Weights of a small mixture-of-experts language model, trained from scratch on English Wikipedia.
Size: width 224, vocabulary 25309, 48.4M parameters.
Experts: 96 SwiGLU neurons an expert, 2 picks a token, a softmax router, a shared expert of 128 neurons.
Training: 216M tokens, 6592 steps.
Below are experts of layer 5 (counted from 0) of a mixture-of-experts language model. Rows are named down (a neuron's output weights, with its number) and show model dimensions 0-223. Each number is 500 + 25 x the weight over its row's rms, rounded and kept within 0 to 999. Numbers have three digits each.
Before each expert's rows: a language model's description of what the expert responds to. This comes from a sample of Wikipedia text that the model never trained on.

# expert 40
It responds to: Slavic/Turkic name pieces. Word pieces and words in Slavic, Turkic or Thai names and places, often in sports tables, e.g. Vladik-av-kaz, Dynamo Moscow, Merti-ň-ák.
down2:511471482524521486478523469508500485503543500524482481503486487508442473483519453485516487508517503507485499483520523477535497495511502516491492459550466500504468500476513475502528469491525498456529520451520467541540474513462500520509499488483513494482518501531459537490524498452567482500550449491554477515511479510554479535509518545510474480478494485487484532512505502503446549520470490543501485541512519483551468522508477497526510531475506478522519495490510539494487490474487460525525479469460490527537536505463494512488512501517496530530509501553469484471496493464496473490457478508477465490483528501516521453539452544474513497510516479473481529525484514477527513524510

# expert 36
It responds to: Conjunctions and heading markers. The conjunction and, relative words such as which, who, that, where, and the = opening name-title headings in biographies.
down0:482503514458544474498487560470479495520489536467470525523479504540546465504462486504528503499472473485459473510538462490521465497490538500501476485459526502469521524517477524557462519472501481464487468484488502485499520461478446475516430534432461528500511490530559482516492509464532537515513484512489497517551467482489484495492506504499491498526497497514501500511526507476510531489508456478490489489528498532487495479472511517522514514501513532490475505495510463506492456490495514482479540497502509486496518513504451494458511511538511517464485494539471528468560490445519518517505444547504501481526490512531515459519477510499485477501536487475474528487498505472514494473500

# expert 46
It responds to: Name-ending vowel pieces. Vowel-heavy pieces ending or inside foreign names, mostly Polish, Japanese or Indian, e.g. Czarn-i, Kob-ayashi, Akb-ari, Retort-a.
down2:499473496467526509490479510533498481493474494513470494481491495510508494492542489502485502524578472518514505495495494490486499504498516489488485518495514497502481499508463495535442541528537475535448515485484463484489500468533505481470513490509543492472510548497516492482475474503541536508490490492511508474481539493457503542527498515510490462502526482482505466563465524492497526459450486543531474484512543498523485539534519523522481523562521517526485493501531508477509509493475519520522524526493492497516529503515535492470476496587521483525494498511490516510531476516554498474532563491526504539484519526508527471463486495471531478496531528508502517497459471543534557493525

# expert 8
It responds to: Field-label colons, separators. Colons ending field labels in infobox-style lists, such as "Professional debut- KBO:" and "Postal code:", plus table pipes, slashes and clause commas.
down0:521484496536515508507513505462486477502532457472510506525506480461492475467486514484467544485459500497479513527545448533508514528469559495493503458460436495513517492511493521513530487532497497487536504458520529505514490459501498467471493504496498469471520509542485559484454478463544444512498505487495555499524483509499532461493502462533492503537512527494469496511484484496513508468488504447529522451465465484496486481549502506514535538496487488563486491516476500496444467453486459490501501506482477449499483465499519518518510496499517485512481523507469464519520521504483492542460527494481538508505526485489529494477539487510497494487522484522498495514507501436518491500486

# expert 58
It responds to: South Asian name pieces. Consonant-heavy pieces of Indian, Arabic and Hebrew names and places, e.g. Kaz-h-agam, Sulak-sh-ana, Kap-oor, Id-l-ib.
down3:499505550464485512461466463518504528496489505471477487489479509517513505501507450485438534468494493441476494474522552458503514522528502499495513495469506502512505518489495505475537439511462513532484507493552530510496509503517489469478485491515512512502486525500475516486544488503504482535524489513516494496502478468518498542470472483509514573510532514485521455497544466529561481551482494472566521479490488497539513534523489483524500473456550458483480518496522497481583511497479501461470516455521520504470527502513492478451483545503488513538486541484477507515504486460525514506496512503486484517495500458500521505503488516517492497473527500521475462495508509509525515470465

# expert 25
It responds to: Name-ending word pieces. Later pieces of proper names, mostly surname and place-name endings such as -son, -ton, -ford, -in, -an, -berg.
down0:522500488542460501536540517461518472504481537568475521489511515493486494530485496474533489485502470496511499482471499480473486492500563535442480537508490499525472522488477512536532473520488465550499541465478473491503501524502532496489538476501526504495517517471539525494502495511555564517501508527537479521503463506463488505530489504493514479531479507495498508490464526486525530484501487504516531494488532501516462485542520531427514467472516473469556514517521500491510443538469517494519500512481497489506506496531508487503539520529462477525477493461522543478530501481541493529487490456490514503500495509548518511537469548473497510500552483531488511493473478517530507509475

# expert 32
It responds to: Possessives and the. Possessive determiners and the after prepositions, such as its, his, their, 's, starting noun phrases like "its roof" and "of the".
down0:502500512502471459435477456486494509507506491530457519528497469508516556506528471480539500511480506502527501486526502458525500506483484538521484520516502509516466488516493544482480466480485521475500547469483488494510476526546490475490500481515507534543467519492485508486497464509499518510509494537463509469510526533468492476522513479498524472558542503522480536499514484519521495481497498504477479533453492481519486501496490487470487500505532501484561504469517482495494508525521471503512468503514519472460525521456490515461525554496451527486451492489490519447512472524485494550453519538503483554507511485543508518453570498517544474491505465472532480520505489487538535518515

# expert 51
It responds to: Rulers and titles. Regnal numerals and titles in history texts, e.g. Napoleon III, Justinian I, World War I, General, King, bishop, Ottoman.
down0:509461513472511457472524494509531566495478521513522522485474487543489520522510533518503497483485521473479479480466500479493524501491493474502549501502496508499523495468485532510522523483529496451475480509464511504526487460504467495548518477507497488499515478434539546514500508472508503474484533503520491518503525509486519448539536520519529526541505518521446528508457556526513495521501502527502498536550510507478515534531515485487481519528519473496528535497483484512501529505510495480492545529536485495520492502502523477510513453461533518469511552513478503501524494484473547541513465516540486539466525523474473508482528469498474458504512521468500534440511498545524472456517

# expert 22
It responds to: Prepositions after nouns/verbs. Prepositions such as at, on, over, under, between, of, following a noun or verb in running prose, e.g. "flows over", "under age 18".
down0:495516543488519595464470498487501487503486479536512530483524481540541483457486449505483517515514475450527533480468470514532458465516517480488501507504485480516485528500475532520452493498473494516482514481510508469515476488553493483467449497453492474514528510465505446516512507498488487485522491483544475483498477517494488495527498507552484495513526503560503509450518525513505482569440518531469501520523507555476477493520491479529532511506502463471477489495495501490513492556524491489500462476445540524512495507538482520520518534510480518538499482498515485483505519502501524478524482503487510504481524468525506535482516463515498483514466521517525468528498489492482492531534

# expert 50
It responds to: Joining words in lists. Commas, and, & and semicolons joining names or items in credits, lists and tables, such as "Jim Peterik & Tommy Denander".
down0:490511501499516497453544487505509538511478526469506454502479501490511549512507523515540467457474470501486477496497475423497517468535489492489506448493504516504486527470479488517556499500539466463544470505472497497531487515544509488488460484494508510506497453480499482488479554511504499485512491511476512509506488513465487514500476490500510501535467524501528501523476560474525488490517492510481469525488539463459483533505500503518537513530534488507473456497511513519480529541470490465499535495514562500520514478503469466493499554524520505514497518501497518497497524489481489468473532578511501502509526468485466557535505462459465511526465481503463497496456547511478509524490

# expert 29
It responds to: Sports and electoral prepositions. Prepositions for, from, to, during, after in sports results, electoral and census passages, such as Rankings from, results for, nearest station to.
down0:492487473459473531524521460479512501490457540516455470560533484466495478536516462534466497476507482491466491502490476472519463493523489475480540503521512495527537536465527513527531450459509514531491542491479468514493522543487511503511482499481486467455524475481499495505488529487519544477449492492501509499524502482458523488482502517472505538505507509509474494542518477522476490483496465494512491509531559438540483510471550485512504511517520491497518491460507541494503501538495526516488551475503487449481503485487499523504505477516495502514504519462491436487519492507512487518500548524470515511506471471506468496518500522474496513473465466549512463521503525521567517472525

# expert 45
It responds to: Name syllable fragments. Inner pieces of proper names, mostly foreign surnames and places, in sports tables and lists, e.g. Br-ant, Pr-ish-tina, Jar-vis.
down1:461492479468511483500498492498523525484501495502544517503498496515479533530521529502459487469563496487449524468501489509496502527526487500491464527531484532545538498513487484486530502530540476497484510512496495492512479499487515479491481541525452535488489524488476484525527454455539493538490521483455515444485524470452526526491489526480463486425515543477490487516504492476477513511482531479560503489507532532496493522477454503540484488459546484516547533484532520484472503512494512508499448522506470507477530539531517532511472508512500499461491496487494482547538426468535507513508505499509506528489535518522444481483482474500473485486494464484507515510495477484510504494499

# expert 61
It responds to: Commas. Commas in running prose, ending clauses or separating list items, often followed by and, but, which or with.
down0:506492424454450408467498502536491470528465532496531472497494501498475485503504476510479481470515502477500509488513504499500502546540472485444492500504471506473517504514509508482517518474495482508447548457511481491511447479519474505524492543489482525496478487478481525494501516493484521520509498572473507508472466505548513467489495502463490503499480492452517518490498488497463480516460492517503437516538460476510456501494532540501489542516523495501518528538500463472476468505489508517501493532504479495537486514496499583461485472492474515543462514476475492484461497467515512518505510504505476499531482452489477481480466482480489504482517494495501491496502465483486538483507

# expert 60
It responds to: Common first names. Common English male first names beginning a person's name in lists, headings and tables, such as John, George, William, David.
down0:551508507491494504485496510562508464536527514521502474499493494478478491559505442525477531554509512484456507486523544479510518517464462502450475475469503491504499489488500505479505513501510492473508496499493461510501468475497475495504514518452487501490504519519532507494571502522509541484477475550445468521490494472541466512496540462522524506448474481549505512452459494486471485512485500543458512538525542488519516564528521486485527494471468515486492477534525494487464500485521492493499470469488469528499482540465458545510495468534502503509495549442499517500510514501499511476498521512511515522525512531514486450464511499510499484497492469506513492492457490491487526531500